Below are experts of layer 6 (counted from 0) of a mixture-of-experts language model. Rows are named gate (a neuron's input weights, with its number), up (a neuron's input weights, with its number) and show model dimensions 0-127. Each number is 128 + 24 x the weight over its row's rms, rounded and kept within 0 to 255.
Before each expert's rows: "mostly gets" lists some tokens that are sent to it at least half of the time; "gets" lists some tokens that make up at least twice as much of what it gets as of all text. This comes from a sample of Wikipedia text that the model never trained on. Tokens count by the router's weight.

# expert 86
mostly gets: " due", " lead", " make", " took", " led", " caus"
gets: " led", "ing", " lead", " took", "ed", " made"
gate0 [117 172 135 135 128 133 126  93 111 132 149 126 143  95 106 116  98 119 155 123 185 152 147 153 157 113 152 125 110 138 153 106 153 139 112 123 152 148 140 133 121 148 101 134 137  98 140 116 153 164 144 133  98 176  81 146 153 143 117  97  74 178 104 138 134 141  90 149 149 121 113 122 116  86 150 114 133  83 157 110 141 146 151 157 136 153 149 165 146 133 166 114 104 122 105 121 163 132 116 120 140 130 157 124  71  64 103 150 121 127 123 164 115 129 105 166 115  99 145 126 123 177 132 133 147 136 121 179]
up0 [139 109 142 123 126 126 115 135 135 163 131 138 116 161 141 127 157 119  98 123  75 131 124  80 105 116 110 156 168 118 123 120  95 100 134 137 113 104 129 123 112 143 140 121 105 143 116 140 131  95 105 114 163 100 160  71 136 119 144 198 171  77 162 139 123 134 135 109 106 126 154 130 148 155 107  91 102 146 100 149 118 109 116 104 108  93 128  97 130 125 127 124 148 125 136 109  81 142 158 152  92 136 119 151 151 201 154 158 149 143 122  87 129 144 151 118 108 155  82 119 121  84  97 133 115 146 154 105]
gate1 [114  87 110 121 158 129  87  89 122 135 103 145 118 120 111 130 104  97 137 144  64 135 153 105 124 122 127 120 134 133 127 162 126 110 131 121 125  80 130 126 121 115 113 122 112 129  74 140 153 108  94 144 166 116  93 167 181  67 129 131 143 101 147 112 145 179 141 166 163 164 132 120 154 160 126 134 140  92 131 143 135 139 116 152 132 119 132 139  86 137 124 111 168 125 142 145  87 105 118 101 123 158 124 136 118 160 150 167 139  60 137 148 107 189 125 125 123 155 154 150 112 142 129 137 115 107 129 155]
up1 [117 110 100 104 141 138  64  93 154 115  86 139 110 113 133 177 116 109 125 152  58 101 147 102 133 124 156 107 128 151 158 166 117 112 162 101 133 131 123 151 130 120 150 125 118  89  97 119 130  93 131 147 150 111 124 172 171  55 125 137 174 120 134 138 135 166 134 140 176 151 103 115 112 141 112 144 133 119 148 143 113 134 105 155 143 118 128 123  82 136 119 127 114 125 146 149  79 105 128  91 129 153 110 121 170 164 125 150 144  95 111 134 110 162 121 140 119 142 131 171 128 135 124 125 109  84 139 128]
gate2 [148 147 127 123 147 111 129 121  95  93 130 104 174 145 143 124 138 152 132 153 119 118 159 103 129 168 126 171  70  88 114 116 146  98 166 138  95  94 110 125 108 130 154 209 139 128 121 109 141 161 164 136  77 100 141 157  81 150 145 137  96 162 120 127 130 109  80 119 153 128 104 130 157 130 140 127 130 149 153 128 147 112 156 122 108 161 147 134 148 116 126 170 153 160 123 105 129 126  95  82 160 122 132 119  93 111 180 104 104 113 144 122 134 116 116 124 134 126 129 124 133 145 113 129 151 181 113 118]
up2 [137  71 120 141 145 149 119 123 146 153 116 138 132 120 142 166  99  89 130  97 139 161 119 130 111 110 156 140 171 148 127 129 140 152 135 115 180 167 129 123 138 125 113  91 121 112 134 132 122 154 129 155 133 101 133  63  97 107 150 147 108 108 164 128 145 114 164 147 137  90 129 139 120 124 103 142 134 139 116 127  76 114  76 146 140 117 114 162 138 147 147 126 124 114 103  77 155 148 188 138 114 146 153 145 139 139  64 163 121 165 141 166 116 132 118 154 109 126 111 152 109 133 156 120  86  74 137 110]
gate3 [127 115  80 148  90 140 162 149 152 124 106 122  93 115 150 149 140  92 141 148 138 129 120 138 177 123 139 139 107 118  88  93 149  99 109 149  87 119 178  89 135 108 143 110  95 113 154 110 142 147 145 153 141 149  97 115 121 185 109  89 130  88 123 120 111 135 105 117 142 156 146 125 160 113 103  98 114  88 138 132 158 140 164 158 118 121  86 128 153 111 127  66 150 135 143 127 124 140  95 152 131 158 115 126  84 121 136 133 124  76 141 114 100 134 175  93 107 120 115 142  74 110 129 140 119 145 143 115]
up3 [147 144 136 164 105 110 169 138 146 125  96 116 111 120 138 132 153 139 101 115 173 111 148 178 120 127 149 113  89 119 118 123  97 100 136 144 110 109 158 104 124 112 155 151 115 132 130  84 145 127 112 111 136  77 125 100 129 177 156 130 117 121 124 144 107 145 137 149 120 129 131 157 112 161 142  91  90  94 148 129 136 123 169 122 113 151 131 106 131 143 119 123 109 137 112 129 131 157 123 124 123 160  71 135 129 121 180 125 103 107  96  87  86 160 201 100 124 107 127 154 112 116 124 169 124 175 113  70]
gate4 [138  87 165  95 147 137 107 165 121 114  95 133 134 139 114 137 120 137 135 119 144 111 142 130 117 113 115 154 167 100 131 114  95 128 100 127 137 151 123 180 126 132 155 182 121 159 177 133 187 164 116 112 111 131 148 154 115 148 140  97 120 145  95 118 122 130 154 167 118 177  99 140 149  99  87 142  96 149 105 163 170  90  69 134 145 123 110 153 126 139 125 105 103 109 147 140 163 109 156 131 139 105 106 100 164 125 123 156 119 180 169 159 119 162 119  90 108 134 117 127 126 134 125 121 122 102 115 107]
up4 [108 142 148 155 133 139  68 132 140 136 105 154 125 138 106 143 174 151 128 156 126 138 161 139 107 110  98 163 114 102 146 124 132 103 110 111 151  97 156 131 149 121 152 155 124 159 151 141 153 156 142 108 121 133 125 138 114 136 126  97  76 102 115 117 146 136 147 178 112 210  64 136 102 123 171  82 102 165 137 115 152 106 128 127 130 133 125 128 130 149 106 128  90 109 128 158 130 142 140 151 145 117  83 107 154 171 150 128  69 164 128 127 144 140 124 121 158 153 112 133 157 132 134 108 142  95 122 103]
gate5 [105 111 159  84 144 109 175 123 160 120 159 127 126 127 130  96 152 136  96 162 147 116  91 158 125 140 133 128 158  89 165 123 110  88  96 123 106 144 116 135 157 134 114 119 103 125 141 142 120 142 128 107 115 129 108 109 130 142 145 121 100 158 150 139 153 142  83 108 123 127 131 105 118 123 177 159 122 158 129 151 149 151  92 116 124 104 100 140 158 115 104 111 106 118 116 138 148  90  94 156 174 163 128 142 137  74  94  74 133 102 149 110 107 106 170 155 166 106  84 167 133 102 141 142  76 123 131 117]
up5 [108 118 156 108 164 121 150 166 124 161  95  85 100 115 170 184 135 119 133 157 132 125 114 129 143 146 139 116 110 135  99 141 151 131 137 121 123 120  93 150 127 107 148 174 157 114 102 101 154 140 151 146 126 109 163 123 109 152 137 119 140 132 135 140  61 141 127 109  86 116 133 100 102 112 131 211 168 176 105 122 120  90 146 128 131 132 142 131 134 151 124 125 116 124 117 117 178 108 116 111  96 119 130 117 185  98 100 128 143 135 124 156 135  82 144 146 148 126 157 148 149 127 161  92  94 144 107 135]
gate6 [117 127 126 112 107 119  83 157 116 143 130 148 131 109 138 124 176 145 175 135 101 105 120 103 118  98 123 127 134 126  83  39 132  96 135 132 122 145 127 116 117 111 136 122 162 163 126 173 127 128 103 130 119 100 134 141 143 129 145 121 156 101 115 130  93 120 138 152 170 116 127 128 119 103 120 150 154 130 124  87 107 163 110 115 116 150 125 148  91 115 165 129 100 164 137 148 114  81 123 102 135 139 128 108 104 125 125 170 118 141 156  63 138 169  99  97  98 116 177 104 100 104 124 130 145 128  72 155]
up6 [ 83 116 150 141 132 149 153 116 130 143 137 171 148 138 114 101  82  92  99 151  93 113 159 144 156 134 147 138 111 124 125 174 110 154  94  80 181 127 144 154 160 100 102 146 130 101 127  86 134 126 138 128 145 158 101 160 106 108 144 119  99 150 140 140 145 140 102  52 127 142 112 150 156 130 115 121 112 135 142 135 154 152 145 152 130 114 102 132 112 128  88  96 139 130 131 119 117 126 150 141 119 105 134 134 142 106 157 109 115 146 120 177 149 147 170  94 133 116  80 159 142 151  97 175 137 102 174 125]
gate7 [131 122 102 146 149 104 108  94 116 137 121 176 171 125 129 151 129  96 129 118 136  96 113 191 146 158 171 142 147 140 114 143 160 161 180 144 111 183 141 133 158 119 128 100 164 112 144 114 147 132 134 148 152 111 136 128 122 114 121 122 122 106 113 151  96 123 204  98 114 121 132 111  96 149 110 208 110 132 141 132 104 146 111 147 130 105 113 127 168 131 115 133 171 146 146 122 168 138 121 129 140 135 119 111 158 152 102  76 162 155 104 120 121 127 135  96 103 119 139 110 104 153 101 151 114 127 108 143]
up7 [125 144 132 126  70 140 124 133 135 125 158 139 146 135 129 110 131 131 110 100 125 141 102  96 120 113 150 138 153 134 107 149 130 118  88 114 209 140 120 124 117  92 139 115  71 130 136 143 119  93 100 164 124 143 102  85 175 105 116 150 133 127 115 120 156  86 139 151 145 144  80 146 118  91 118 118 123 129 142 140 145 160  76 128 161 134 100 114 131 169 146 131 122 121 117 151 113  90  99 151 149 134 168 150  85 164 100 164 140 123 165 141 136 107 131 146 135 121 113 144 103 173 104 124 104 147 182 155]
gate8 [115 123 145 127 132 141 128 129 129 142 126 139 124 147 167 123 107 137 133 135  72 139 163 123 131 141 152 108  93 121 127 101 146 113 109  97 143 141 125 161 141 116 155 157  92 148 126 106 181 124 155 129 125 104 167 182 132 145 145  94 132  82 119 124 144 124 157 153 133 161 131 119  92  91 136 137 127 176 115 133 139  78 156 134 119 117 183 151 175 104 116 140 124 135 136 130 118 184 184 133  79 103 124  78 139  81 130 162 156 150 111 171 148 118 120 143 107 164 146 101 117 128 128  97 145 136 131 110]
up8 [110 137 152 113 151 126  70 114 114 117 136 119 135 113  48 149 182  83 126  92 127 147  99 105 149 117 110 114 147  81 149 129 115 143 114 187 145 140 131  86 121 164  95 134 189 103 156 131 117 177 143  78 130 134 133 137 129 126 155 156 114 140 128 166 112 109  84 146 121 134 156 118 129 156 107 110 104 108 145 122 106 129 123 127  97 128 116 100 136 136 120 142 128 128 147 122 130 132 138 120 158  92 130 168  93 160 166 117 101 120 136 122 132 130 150 159 108 128 120 108 158 122 136 173 110 117  99 158]
gate9 [179 153 152  92 162 128 173 133  94 124 151 105 134 126 128 152 145 133 114 126 131 131 132 126  96 131 126 134 123 121 144 110 140 119 109 100 136  86 116 123 154  92  90 186 139 161 158  95 111 147 141 126  88 123 122 126 166 174 141 103 124 139 150 131 145 118 110 164 156 122 149 108 129 111 146 137 136 167 127 116 214 111 134 125 127 130 132 124 136 119  67 149 140 165 111 143 166 132 162 101 140 150  96 101 137  72 117  91 112  99 122 114 112 149 128 177 121 136 130  93 139 157 127  97 131 123  99 116]
up9 [176 100 141 131 113 110 152  91 146 154 139 114 144 159 155 145 174 109 148  95  91 164 110 203 111 109 120 121  93  84 129 132 138 115 137 162 123 115 122 150 115 143  86 151 147 153 128 104  90 126 114 126 131 132 134 125 133 163  83 100  94 146  82 140  98 173 116 134 117  99 127 108 168 116 138 147 104 135 133 113 152 166 155 137 109 130 131 132 105 148 175 115 135 122 107 125 203 148  88 131 114 106 152 133 128 133 131 115  88 110 166  93 154 118 135 137 136 119 154 154 130 130 131 150 143 106 133 120]
gate10 [106 131 116 118 147 140 130 138 142 125 170 130 155 119  90 129 115  78 154 146 110 116 129 166 144 107 142 122 157 119 135 112 131 128 174  96 131 140 150 110 132  91 137 100 177 160 144 134 150 114  95 105 145 150 148 159 142 116 129  97 128 157 109 166 140 100 154 174 148 158 125  85 157 101 171 157 156 110  84 126 104 140  82 144 147 172 126 114 123  92 133 117 135 129 111 157 117 101  82 126 158 162 146  93 141  85 126 138 120 113 174  93 131 168 124  99 103 104 108 144 128 123 132 134 136 162 157 100]
up10 [127 141 125 128 135 100 121 138 119 123  99 130 101 109 167 140 117 137 129 136 148 107 153  82 126 119 127 170 115  86 101 118 107 131  96 128 129 137  97 111  92 127 144 125  70 115 140 160 134 144 138 112 118 140 139 137  97 151 110 151 120  87 131 101 107 155 138 106  87  94  97 156  92 118 126  99 117 143 122 128 141 140 148 116 119 133 134 132 132 112 188 135 107 131 119  91 118 167 200 142 128 121 138 173 100 159  92 139  97 174 121  98 102  73 159 105 143 152 145  83 112 132 123 143 117 106 134 188]
gate11 [104 134 141 155 138 147 118 140 133 141 124 110 144 133 167 186 140  76 130 119  87 108  99 104 128 144 135 105  98 103 123  73 141 152 117 162 148 112 113 132 147 163 119 148 108 134 140 108 158 134 132  91  91 144 133 137 144 150 121 132 144 165 144 139 111 123 159 141 168 149 128 140  98 103 135 129  64 179  86 145 144 108  99 138 107 134 112 121 116 124 105 105 112  92 152 121 120 110 158 144 103 130 128  67 115 127 131 170 119 139 175 175 133 119 119 174 145 146 181 131 155 109 121  98 137 107 107 142]
up11 [111 136 155 139  76 130 118 154 130 116 100 103 140 124  72 130 121 170 117 130 115 102 121  89 136 138 131 102 121 131 114 134 117 146 136  94  62 125  73 145 168 175 145 110 102 170 122 116 133 151 170 133 113  76 110 189 157 164 137 115 118 138 141 150 137 104 167 122 151 136 126 125 144 127 136 137  99 150 114 127 136 141 102 121 120 112  99 133 149  63 103 136 124 136 125 139 116 105 129 170 132 106  77 103 114 153 128  88 111 101 120 100 122 150 148 122 142  95 126 153 161 103 126 143 155 140 113 160]
gate12 [146 118  95 139  94 124  90 118 160 125 145  82 135 110 109 125 160 146  76 114 149 103  95 137 132 116 123 124 171 122 139 160 105 129 129 162 119 121 114 132 154 181 168 152  83 172 140 148 133 124 134 121 121 163 136 131 107 126  85 171 128 127 138 149 167 114 135 160 172 138 161 137 143 122 116 174  95 151 115 114 143 122 104 122 141 105  99 133 135  93  89 117 118 159 150  94  97 136 141 138 119  77 120 113 124 158 119 112  90  93 120 119  94  74 153 127 122 146 113 135 142 137 143 109 105 128 173 163]
up12 [101 123  87 146  60 131 151  32 134 147 155 103  98  99 145 157 168 127 125 118 163  92  92 128 127 123 124 156 139 105 114 144 112 112  96 144 188 110 122 138 140 122 160 140 101 135 123 119 176 100 152 126 145 146 140 155 121 102  94 131  99 125 112 158 154 127 109 134 119 117 150 154 154  98 121  99 141 110 106 135 152 151 131 101 143  88 120 105 120 132 129 104 117 162 142 112 142 166 128 123 103  84 129 131 116 151 107 133  93 145 128 133  84 106 149 122 106 132  95 136 144 147 116 133 153 157 154 148]
gate13 [142 119 110 133 130 138  88 114 105  87 132 121 114 132 160 157 105 139 151 143 128 100 120 108  90 111 135 141 116 142  70 162  78 130 110  96 139 187 117  98 124  93 139  94 114 115 120 170 113 117 118 159 133 144 102  85 157 159 114 102 120 139 113 132 141 137  87 145 148  94 117 186  92  96 123 170  83 142 146 139 156 102 128 130 148 113 120 175 139 113 150 155 145 169 135 145 134  97  97 124 146 159 143 126 145 117 101  98 126 129 117 159 110 104 114 118 146 121 106 148 127 163 139 152  73 134 118 107]
up13 [135 118 174 110 137 128 157 124 117 143 150 133 121 119 100 128 131 102 140 101 117 142 121 139 140 135 137 102  99  64 155 136 156 139  68 121 148 116 126 145 157 129  96 133 172 133 153 116 191 136 157  67 120 106 171 153 143 134 141 114 100  89 133 129 104 116 102 139 115 123 169  99 119 151  88  96 121 142 117 130 153 109 188 144 143 122 153 117 136 137 150 158 151 125 125 102 111 155 182 100 112 108 125 110 135 106 117 113 190 135 142 123 153 150 140 124 115 147 142 123 164 106 116 128 116 100 122 183]
gate14 [ 81 103  55 141 100 147 129 118 107  89 115  95 175  93 115 150 122 139 133 120  90 102 106 144 140 131 145 137 162 133 136 121 120  99  99 190  97 173 143 123 147 119 105 151 159 128 132 127 125 132  96 165  90 125 141 123 143 100 132  93 170 163 155 119 149 132 130 144 163 116 116 135 103 117 128 206 122 138 124 136  97  98 104 146 133 110 172 141 125 114 111 119  95 130  95 149 111 114  95 154 146 109 114 130 127 144 121 106 140 103 170 130 131  99  88 143 124 131 130 119 143 132 108 137  86 109 148 111]
up14 [148 142 158 169 166 115 116 153 142 130 101 126 114 141 129  98 106  88 144 174 168 133 157 127 141 134 121 159 132 160 128 129 127 131 160  94 111 122 115 125 138 143 165 113  82 145 105 133 123  74 122 161 151 119  79 154 107 136  92 144 127 120 117 121 159 122 122  95 128 160 120 105 151 107 145 136 181 155  87  96 129 110 126 123 115 149  87 132 145  92 136 129 180 103 114 103 148 129 126 121 146 138 166  80 112 120 106  96 151  53 126 123 110 161 139 119 113  86 131  85 125 138 115 144 104 116 142 131]
gate15 [153 104 123  90 158 105 126 123 169 127 117 107 127 115 117 132  95 194 144 142 142 161 138  97  87 120 138 119 108  89 150 137 146 112 140 136 133 131 144 150 123  94 147  96 110 157 120 121  73 130 110 112 146 147 117 121 114 186 106 128 146 125 105 143 166 100 114 144 147 130 141 112  89 125 101 133  95 104 141  80 174 141 137 118 123 126  83 145 156 133 123 126 122 131 144 100 109 154 141 140 153 101 142 109  58 117 119 175 112 105 100 133  90  76 157 162 142 124 126 164 174 139 128 126 114 136 149 114]
up15 [ 80 120 128 136 113 162 107 140 166 117 143 172  98 117 150  95 154 109 165 148 112 133 133 121 145 115  98 176 107 146 122 166 128 124 142 105  99 117 185 115 125 103 169 138  95 155 150 182  90 112 139 103 128 135  79 144 129 162 133 108 101 134 104 138 111 137 108 130 100 128 155 106 119 148 126 160 171 135 147  87 122 126 141 117 129 106 189 152 138  93 152 165 127 135 102 137 173 109 126 103 153 128 114 114 117 137 140 148 117 150 112 102 152  90 120  80 122 119 126 153 131  95 141 128 147 178 125 129]
gate16 [ 94 131 119 145 105 144 118 105 163 119 149 168 127 139  92 134 175 162 110 136 146 106  82 128  48 175 130 128 135 150 119 169 119  94 127 131 124 125 119 126  90 124 179 155 128 107 123 124  96 111 113 124 146 120 145 110 128  77 181 127  91 123 137 132 150 106 109  98 116 119  98 135  80 115 110 103  76 112 163 132 102 121 153 114 134 167 150 139 157 110 116 118 146 147 140 160 107 138 143 136 127 143  97 171 117 169 148 125 113 109 119 102 130  77 107 123 115 100 124 121 159 118 134 156 125 151 120 113]
up16 [154 131 121 136 127  92 135 150 103 111 161 167 121 114 158 145 142 133 104 151 131 111 111 170 125 147 132 137 135 138 113 145 133 139 111 167 114 136 158 154  96 143 196 149 138 132 131 118 103 127  79 123 122 152 135 115  79 123 115 110 125 102 120 134 141 133 189 132 129 103  97 116 103  85 100 135 107 107  99 143 116 118 112 122 156 152 146 133 139 167  94 111 156 116 150 143 138 141 139 135 151 126 121 186 130 131 115 136  76 113 148 100  74 128 109  71 147 106 144 100 173 166 147  86 140 129 173 103]
gate17 [149 139 136 137 132 112 104 138  75 137 140 139 147  84 109 153 137 163  94 120 132 142 113 147 161 148 145 147 151 150  77  64 139 148 146 138 138 123 133  95 149 136 124 141 111 150 148  95 163 107 148 106 135 106 201 181  94 115 101 140 174 132  66 126 168 113 149 135 127 128 141 111 144  79 111  96 142 123 111 131 117 115 154 139 122 156 130 120 132 110 161 100  99 152 127 153 113 160 152  86 129 117 156 143 132  81 119 126 132 138 110 123 124 159 113 123 159  92  97 128 133 120 162 135 117 144 150 112]
up17 [103 124 106 139  96 133 157 125 106 135 127 135 154 142 142 118 124 113 101 149 110 139 100 122 156  92 156 156 155 112 140 115 132 117 147 120 122 128  99 127  90 167 166 119  94  95 114 147  86 159 122 124  94 154 111 118 118 145 134 132 106 127 118 135 104 144 136 120 115  72  85 151  77 153 116 171 102 135 157 141 112 152 112 178 129 111 154 129 153 155 145 123 136  91 115 122 101 136 129 118 161 109 150 145  85 197 135 155  63 131 127 123 122  90 149 123 124 152 158 164 113  77 100 121 137 143 154 156]
gate18 [130 117 136 137 123 134 142 123  81  96 128 120 131 131 162 138 101 106 163 119 116 123 122 151 133 107 120 118 133 132 141  96 101 126 107 178  71 126 132 128 135 136 107 123 155 109 116 136 115 146 141 138 166 174 140  84 166 142 139 155 149 118  95  97 103  93 139 113 102 175 163 115 121 141 114  86 144 134 107 137 149 185 190 178 120 153 137 104 140 159 181 164 148 115 101  97  99 115  93 119 118 147 147 145 114 122 137 146 145 154 135 138 176 143 125 125 110 124 132 111 126  98 136 182 112 138 126 176]
up18 [171 138 152 122  99 143 160 110  94 118 115 137 116 136 112 156 143 153 145  96 113 173  90 143 106  82 119 131  84 111 123 103 109 145 145 150  46 125 134 128 143 113  85 102 116 137 102 115 117 123 127 124 179 149 142 100 137 182 141 161 115 131 115 150 121 102 145 150 120 127 181 106 146 133 121 116 126 131 138 103 136 146 181 151 120 146 135  92 149 181 171 140 124 106 128 166 157 138 128 113 151 142 141 137 123 147 149 104 125 155 114 145 122 147 127 163 165  98 145 118 133 102 109 156 110  99 115 168]
gate19 [ 90 123 143 171 115 115 129  77  96 132 133 158 120 137 116 150 112 131 105 135 140 132  94 110 137 117 139 113 126 109 149 122 123 106 122 136 169 154  70 124 165 121  95 105 140  76 139 116 114 147 131 118 140 132 128 129 136  75 133 192  92 154 136 157 114 124  76 125 147  99 136 105 177 147 115 124 137 105 146 166 114 167 131 134 123 117 102 134  79  89 129 120 134 109 133 144 145 138 145 139 113 116 118 159 139  94 119  87 194  82 126 108 113 137 130 102 123 119  84 102 144 104 133 175 115 151 125 151]
up19 [155 101 166 113 125 122 141 162 111 146  82 113 144 121 112 125 119  92 125 127 115 130 174 139 141  90 155 104 138  91 112  83 125 147 167 157  94 142 167 117 116 164 141 125 161 120 146 174 104 113 125 143 114 122 123 143  96 108 110  93 132  54 132 107 111 123 148 142 134 129 134 135  89 140 123 132  94 169 123 128 114  61 110 122 128 117 169 156 144 160  95 130 152 116 124  96 131 117 133 121 146 133 123 117 147 173 123 134  79 113 116 114 156 128 141 138 112 107 151 107 112 148 116 107 109  57 110 105]
gate20 [125 158 150 167 129 121 139 114 140 106 163 131 112 153 108 128 188 152 131  92 149 104 155 138  90 161 103  92 115 132 124 144 130 129 114 129 128 130  98 112 127 112 116 149 144 131  95  82 163 139 110 123 124 110 130  86 144 169 128 155 158 167 118  81 148  98 144  95 117 155 121 137 144 129 161  98 120 156 161 109 140 112 158 107 123 144 129 122  79 157 130 143 116 106 124 195 165 117 134  88 121 167 108 138 141 131 198  96 131 154  83 150 118 134 126 134 144 138 104 133 144 121 120 127 137 152  78 115]
up20 [128 109 147 102  97 137 163  84  85 177 100 129 105 148 164 110 121 114 113 172 124 123 115  66 119 111 134 168 146 148 106 103 104 136 173  90 142 130 136 162 143 146 129 139 123 111 142 165 136 116 143 106 137 141  97 159 121 122 176 130 122 110 138 164 120 126  99 132 119 132 152 125 140 119  93 120 163 129  88 177 148 144  87 129 146 113 131 145 111  91  92 110 106 102 123 105  94 140 127 130 104 106 132 105 120 125  70 159 127 140 181 123 164 151 152 137  96 143 125 167 125 144 137 125 110 118 140 172]
gate21 [ 78 134 126 118 129 121  77 122 148 148 146  72 129 140 134 115 153 181 113 135 123 144 112 164 122  94 147 128 110 130 136 150 158  97  92 125  76 119 113 167 118 111 132 132 110 107 117  68 157 126 148 155 114 136 124 123 145 133 115 172 118 130 110 119 135 124 119 104 130 108  94  95 133 136 160 145 125 144 136 137  98  65 129 105 103 143 153 119 106  83 120 134  78  84 143  99 129 140 123 139 101 128 162  79 127  93 102 101 125 153 140 123 135 114 133 140 179 134  94  88 131  99 156  93 113 142 154 125]
up21 [139 141 158 127 131 118 164 133 110 142  91 172  90 134 147 151  96  80 176 147 117 140 160 109 161 152 108  98 131 134 105 100 107 174 178 120 156 123 153 119 141 141 127 144 159 126 138 142 145 127 113 121 146 121 139 137 113 119 151  90 149 109 158 120 115 152 162 108 110 151 172 124 154 113 110 118 137 130 153 118 172 170 135 169 138  79 102 130 128 142 112 168 166 137 119 157 162 106 156 107 146 141 110 141 126 122 120 156 121 131 114 141 128 160 161 163 113 117 202 147 132 140 110 110 140 134  74 115]
gate22 [ 70 157 130 119  89 167 129 121 157 105 100 115 149 104 159 148 147 144 163 126 127 143 167 160 124 109 127 119 110 106 151 134 111 120  92 134 153 120 120 166 150 124 105 131 121 151 123 174 146 134 127 155 105 109 117 112 126 121 108 168  83 100 159 141 125 158 128 150 144 139 145 132  99 132 169 137  99 138 149 119 123  94 192 104 115 123 178 121 121 131 141 148 142 148  85 128 140 125 163 139 151 118 124 116 148 132 108 140 111 130  96 118  80 109 126 153 154 116 157 110  92 109 103 127 139  58 162  76]
up22 [144 139 184 137 162  79 129 123 112 157 153 114  85 170 114 110 130 125 121 126 143 135 105 113 118 138 107 155 158 153 105 164 125 155 178 134  84 125 158 104 105 111 147 117 123 106 120 117 130  98 155 129 161 127  97 151 161 122 143 115 152 159 120  89 116 135 118 108  89 157  86 141 105 151 109 115 143 102 122 115 131 152  79 125  99 145  87 117 129 105 108 140 142 123 153 119 129 123 125 123 145 147 110 131 100 125 152 112  84 131 166  72 194 106 146 109 145 119 138 122 160 135 134 138  92 163  97 167]
gate23 [136 132 159 128 149 134 128 152 138 148 173 138 146 114 146 113 151 166 115 104 142 116 112  89  91 145 146 117 141 121 152 170 153 127 132 196 108 123 137 108 174 169 142 130 120 116 123 112 126 156 133 121 156 132 125  98 129 166 163 188 104 117 123 142 114 131 151 135 140 133 121 135 152 142  89  82  95 167  82 150 102 151  60 116 140  86 125 143 117 134 117 161  95  98 152 115 148 137  97 168 138 148 133 156 138 168 135 116 139 150 162 117 131 165  96 107 166 113 146 109 157 150 136 106 120 111 123 129]
up23 [162 106  87 133 113 143 134 172  94 134 145 188 157 116 147 151 145 106 117 111 134 133  96 146 120 132 108 139 160 134 143 164 105 138 128 165 125 149 128  92 131 182 166 112 123 153 114 137 142 140 154 118 176 155 117 140 116 179 127 149 120 114 102 110 148 129 147 145 112 160 118 125 129 137  79 150 136 129  59 158 126 125  90 148 150 109 123 102 133 149 141 156  92 128 158 143 129 161 132 130 115 120 126 158 159 167 138 142 155 162 171 146 128 163  79 110 113 136 119 105 145 113 143  87  95 123 146 154]
gate24 [101  89  99 190 130 156 124 137 107 148 180 112 120 107 133 132 166 142 177 122 139  85 135  93 136 125 130 103 103 144  88 152 119  90 110 147 118 158 150 136 143 104 106 114 125 154 148 127 144 163 133 108 101 148 143 157 146 187 116 117 141 139 162 145 149 139  79  98 156 124 163 147 135 146 112 138 103 169 145 133 145  94 132 106 140 132 171 141 121 111 123 157 113 144 161 144 165  96 135 145 134 130 102 134 151 104 152 107 162 108 151 118 154  97 127 100 139 120  93 103 121  94 137  96  78 106 134 130]
up24 [ 93  92 136 154 109 150 103 122  76 121 172 135 161 103 139 122 135 108 128 134 121 121 120 132 142  92 117 118 126 139 113 153 110 116 137 143 153 123 100 130 132 101  59 135 119 164 164 199 123 175 118 146 142 114 116 159 124 157 148 137 118 120 166 138 141 134 154 157 151 173 171 146 132 125 151 189 126 108 121 123 122  84 116 109 134 159  87 158 137 100 149 143 139 166 101  94 128 112 110 124 141  90 124 130  92  80 123 125 137 100 163 127 114 116 121 135  87 125 127 127 103 111  99  99 111 100 137 125]
gate25 [132 100 143 134 132 101  73 152 156 162 130 129 119 145 135 121 126 146  97 152 150 144 156 158 171 129 177 119 175 166 125 107  96 111 129 124 108 128 134 133 123 135 108  88  95 122 111 124  81 125 140 164 145 130 145 158 104 121 133 109 144  69 138 135  77 128 135 128 154  81  82 120 128 155 112 177 132 118 135 118 121 127 103 136 121 138 100 157 140 102 103  98  98 104  85 115 141 151 117 133 174 131 124  99 107 115 127 137  87 108 138  72 128 120 133  81 125  79  99 145 118 144 131 153  95 142 138 119]
up25 [137 112 166 125 152 127  82 138 142 131 147 121 110 132 122 136 115 152 123 149 193 106 109 150 127 122 133 104 127 155 104 136  66 106 114 118 107 137 109 110 132 118 109 138 111 169 113 140 121 139 161 156 118 124 141 148 109 119 141 126 100 141 120 102 122 137 139  95 139  85 120 108 144 163 111 135  95 120 189 148 138 123 124 134 131 128 104 137 115 110 110 135  90 135  88 104 134 125 121 104 160 142 145  84 111 135 173  83 135  88 139  92 123 111 130  43 171  60 116 156 126 104 125 150  89 146 130 136]
gate26 [184 119 119 112 113 128 158 147 128 130 103 135 129 134 131 108 121 127  72 165 189 134  83 126 154 167 145 104 160 159 124 127 116 138 167 134 121 171 108 128 114 127 148 145 102 127 134 147 106 117 163 135  93 132  86 126 135 139 143 120 141 140 115 141 121 129 158  77 117 111 110 144 134 127  92 132  99 144 132 135  76 136  99 125 122 120 100 120 116 156 156 132 139 143 108  97  65 109 109 162 135 145 143 136  94 147 116 100 129  64 149 155 116 170 170  77 134 130 147 127  88 144 102 144 118 153 113 147]
up26 [111  97 157  98 103 145  99 122 138 112  90  90 133 147 147 104  98 139  75 141 108 104 146 150 120 139 133 119 157 196 122 126 131 118 102  89 163 179 111 139 151 124 121 115 103  82 136 161 122 106 153 158 122 172  91 135 120 129 120 107 140 101 122 172 105 150 124 121 131 115 113 133  85 108 102 158 131 127 106 153 140 147 163 131 121 124  98 156 132 153 154 100 106 117 142  74 129 110 108 172 143 135 107 114 123 144  90 115 114 181 137 168 157 102 139 128 100 130 122 143 135 125 147 175 112 159 133 108]